From a checkpoint of a small mixture-of-experts model trained on Wikipedia: 256 experts in each of 14 layers.
Below are experts of layer 8 (counted from 0) of a mixture-of-experts language model. Rows are named down (a neuron's output weights, with its number) and show model dimensions 0-223. Each number is 500 + 40 x the weight over its row's rms, rounded and kept within 0 to 999. Numbers have three digits each.
Before each expert's rows: "raises" lists some tokens whose logits its average output raises strongly, later layers aside. This comes from a sample of Wikipedia text that the model never trained on.

# expert 0
raises: " the", " his", " this", " some", " all"
down0:441590529549503507545539479469488469515517368498470465521498521571512489419497489509524527488449496585527417460489494534504464495506487500520434525498474506492571443505520548474411453503436516477502517479519538519505600525459473441518527564533494436458521452521499493475527492584492470588465491485489521496502472426496483534462483565517503497488480467499555520515518514465464503517477492540462489495504489508519475549458526491532475523545485512475522537546391413549469457561552478512519453538510444460465473412585453494497421483417459497469510520494453512530494464531470554425497547443502518491429434495477579543446442440488485506420421512421482476476478493516517569487517
down1:526608518508531468534535442553481502474492485534505509480544516573505550565472499462429549571519580402488442501528456532493477523517535451509485519471541517476513577532402514468528436489467518522488465485468499474484510544505565438485410516514452503524506482488484518489520459481461563577509565482595457442539587591520449539598492427522488450420487506469461454479508530530526511514487522608481461506528480486480408530490518498487485534507448494451506554580493537493503502501562505560535544498531550466464441495547460495503487481542481486499507503533500463557477490500500497540452507477507398514525483541481528541445558494459524492483506482420471519486476567456526540460583

# expert 49
raises: "O", "illy", "I"
down0:498544431473501527468581526505453488524460486541524517496571523500476494496444510468529449477419458457566505572443474522483540567552502467486518484465508539480473587546483501520465475506563487507495499482479447504390453473495457469468546504453487481456569427462428563560483469495526485518505412506567516517498579499506553516473551528571526491523483468416536490452552459533531491477478536558507525545492501516479463554460529511562571484395410533530538490551458546493541501423425553508456584489492400494495489480566549517506546494520552429500468511520516471535422477575551469491489482547484538483505494527506521456461550503505529453509438454522550528498473497517508461519545
down1:454529494523533519567523550466535588513547528512365499526466428487559472515522563525525515515492476557427566456503495511493488474552508511535465467493492509506462590483583464421500476543521569496560464553528509449504518509537542509518452517503474516469499546537507519448507557585467553414520482593483486417501435503506528465541496472522534439473550481547473516549460488445460561477498536457416482568478416491512468513462482533473489496487481488517462514431525455483466540467527452472514527530442470450509473498454566412509511451497469487515468454483528459447515524572555503570447520447525510479538471489544440445500427517522494474402490493505499505443512547515501554446480

# expert 22
raises: "6", "7", "0", "3", "%", "9"
down0:471506515518501464499515499455537482511527458513496510452525486525549532568531552540489498497481551516495479441517465473490505484462517548498465524487493493494495513465454379521461494572524512508431513556487475477441516519532485462551480557518482430526478565453479401452542513531481491562524492487461522525470502526466516534475476491547568555478425401478493593492522497463568490432421488454516584528508531526516539514498505561428498503520464585565463543514456494533464518528545565442460480483459540417537460480476474491446463509455562558446407555499604516457498547475466507539485590583512422473511451500572504471522461498530543496482441479490523470511421517472457471545536
down1:497503581512586529457474548456445498519448561484459476488489532538498500430399554532443529443530529492500446424493517415495491484470461538480573458507470470524571542520495508585464556508492450486475548542528431500531473521474526510473529476596567516524521511445495537521488546504469454454437516486434536482526483508607474556475601480465450437438537479482490479445453435466554456500511455462510523448513501463505509462460537506501472464507481492511505408495515405523525414474505494525502481504553516502443497527503501556548448441550488502490417543454524516522523441443449513568458482461496462494552471444473494483537435529507479537513491501493464492398487477524455527490468

# expert 110
raises: "0", "18", "ila", "23", "17"
down0:440577480480490449547533483408510573548508495547536475447528494557492505504466520457481508506469497512572486507589489508462441606473507540490513534547523479510541518501417536518459556546561464538459548545397473491438536546568538474554452448585472476490512483509480552535480564486504539509520487452487489489500493552469509534540515450568551446585525467482423525504451579483540468479503430558458521428559541517503496464553551546492496515491496558508453477486472516440539452585570499505503526463524470446523513521541507552504462457580528460513486510463452541476546499482470479510551528515493544440564501549452505459460490481512575458471488463566520488449432512509522464521475
down1:519481507452462499482478378543555589469488474548508572481507487462587516482497539433491445517492532544409518415466434447501473482513500431514535516446480509486439472498527454466574406539544514513457488487526511501544525526501570553511516571545494546448567450532537446513525525512512521561517495495524464557478499446559532486450527472473483532483555519505522536465495533449581434528509478506513548528451490503492551563486521473432516507449513451508489482495506510501563512474512467445553463522517530469525512500380489542464574503466514465582593548487511489433473535444552580496562471471500495471464491475572479510542497497483482521462532507609505506542496544493557480458486

# expert 170
raises: "anc", "akh", "und", "iy", "atin", "rum"
down0:493566477462501580506498478527504577521478458528439484424577588420529496460470450464445507564514573403487477501507508466482528589430507496511455499532545500513494500530496564519529515497471539542512484546465457466505498484415500478588534470552475483519466523548478455522509492477460495509474521580492529498525474550489571458457478486461530496467512567446518440567528457501444432484499418501493528453529499471521497557517521453441473540464460458512461525444518510514544520585490500502507514556508463516521483530473529470530502512514460536490500501521587417423499526471576460457523466502488545423535523503492445507513447445492560543508517583480529488563564490534439368493509
down1:478522477499511443511469457450556439515494510531551538528558551409517464562525541527526522559522503535470498451491556538469485489532430521453428454511477461559552497473548448476531510437466391514545479453491546515558566500576471469490562455469498536520481474488484451450453505518454553532424521482444502444512511523407460518457514456482523436537467529452528480515530491550548480555549407508405462519497517460521479528502435477541431485548488490628510479575543472497477458516509449580502512554519536527527476522529523455465545476532507525493489503485454485541568494453501594523530531497489570536470472486500496491445445458537464519520542518502475508527427575454482478488516

# expert 55
raises: "ts", "tain", "head", "ishes", "to"
down0:471526512436485506496566541502494482527483531484506510606412469477581561472506528479521445505533523533430528507511523476523478469437522457549471568465532457439511511560518499482520440502425533504455571575482498498507536534451523474515465495482512423530438451442505546550490485543514449462444570464500551525535505534523517520493575442476464532538606464497472434502516528463524488482511440517458448448472480444502588446468438510468504485451505536562504452481532505442481554504420468523491513547509573594449526471548471513581483527534479548518489453407531453456532559498547422584506473511467452505552496479504472481471521474465559509472483517465533449511534504520487494430509
down1:481478544561481461493501524557500482524533473492433467488525461372452500499516545481452472546468536472562516502528540503384415469529495534477524486491471540486390490452592534534516547489505467543514493488526514486484497520495503470485468492454477556529572559545521543462514470492490518453533463426466495523543556495486494482544503517533526455529545570560462501530502527419520550522478510445513560474459482552474503490478453526486504512510538472469522538440433498527464503622463430534537495465437568506543474456484525474458485466543454551430558528529474489420456490418475518535469494439471593514533536587486557515470443541511469511498433425483446507552504436490499490493523

# expert 236
raises: " his", " a", " the"
down0:509452483496531480461483512518509548514446447515467493526495516511502555423496461480606542392548475494528476444484507498527480504460509506481465507436514477470510484508573508504239467488497566525420499488498496465533557478521545440491437500400530507436542500544542454418400489478502467506496526491461516396538502471511508534505447478502584517481556527529541473465471510492481491502427472546440523508475463501505505500504502469527500494442513498509513541484565526473490534567500489474487522474442530517474455515491465479538460530480475511490551520544505517495516446442489533497471418462476510463518434513458494497540514554553450499494512519460496512495529459545535531456565
down1:518567529508485428480484483483528547477500468467458504564461492531572457437561506551559485458402489426479533559502496514488491488530514485517543508459569458455493472421484455508419478475477496555513527468503528519551409533536512533513475475515476411543467534462495430536534490522521541564509506502543447464455493531551579513513538511453427485555496473498438507554547508528558546487407468491449429490482460451547588544482479464492494497494520462425488463513508463460546471434444473551505525539514522502495544501538469436539549487534544586467491523467504461543491522521488435441545584501485473498530458469437547529452559443449510467481424419482486492455489506430536490481468

# expert 215
raises: ".", "sh", "P", "'s", "F", "D"
down0:454458547518525529516406457502463460531456470479561440446460449469442560508491540458549506571544562441543536523497486427490561449505500512479529492520478508534520462499511428492503533567500504472438511530583454513485465578464415523486572514537518490555490487450445564517569498517448484507544426560499523465519538475549446468501457458510494452513510582366505474430488530472498476479499509559466494426511500479530598480544468478478494493550515495543516497571438424543505520507511522388494443524551501524414489507538507538496503491463556478517431464517509556556448461535477533451498519487495555504473518501512493512492498518537446489511468473481502471561427550541519479499438
down1:456501413514486562508547502535472517477535529551448484491530493504482405529518413511476486519519533489488461463413506456500508388565459452521509531384529462483481598469512540492457541495532471580491548512526544492462514473544546545482442470499555483500487501507582495475482530565599504470489519499480553554508484588483522555469450476505488542501506501447454448457502504522556542472515504495418525546503549466493492536493494482492549490494500495555501610431517532512465538512480456531515476494453465496453497481601565443484539538453559503491530474490540493551480497463454543510454446496523499484527505482529515587473573513493488586486510536548445509510588446444514451435523

# expert 169
raises: "F", "I", "all", "is", "ever", "G"
down0:507480472509468472488476502530549514507486519533501470488482499463436502537488505515495460469458446511567451473460522501508523435508514468530524514575497491451562501597500537474464511524473571547533465470487462504565546546470527457511519474467536545440521497478505495508474501508489505499498566532608554557468514539484525454502452482449491581484489548566566532485448534488498436447476481566583532580599502482493484519500455561440484467505507533512492429547566485480447487611475464506534528517576540557463552539495457458414566479447508531624453509540455491548524471519534557450465460481460516443466560471431471560471470505439518524462470523554503460516501544433568487493482
down1:466501490585502465557573528447538535503521471510591528421531503505466509499517524488495429454453524488561490545502542513482489494536540475533557519525547526549566540526577466574534466526555550499473432540569500492534406492544526527545483497522475470505452510447482514484524400518450502527490476472530567500398452480476510533551429442462436515525522458501482459466470463470458488492475486504507573515555515488556429445499591527482463566507466436501467487492495528531479532498568490527552575474494424513458470389503422518430540511477473471457558504485473509559436495447553482544498510509455504473481574503463461475496502466523508463512574452509501471498528512498465469425555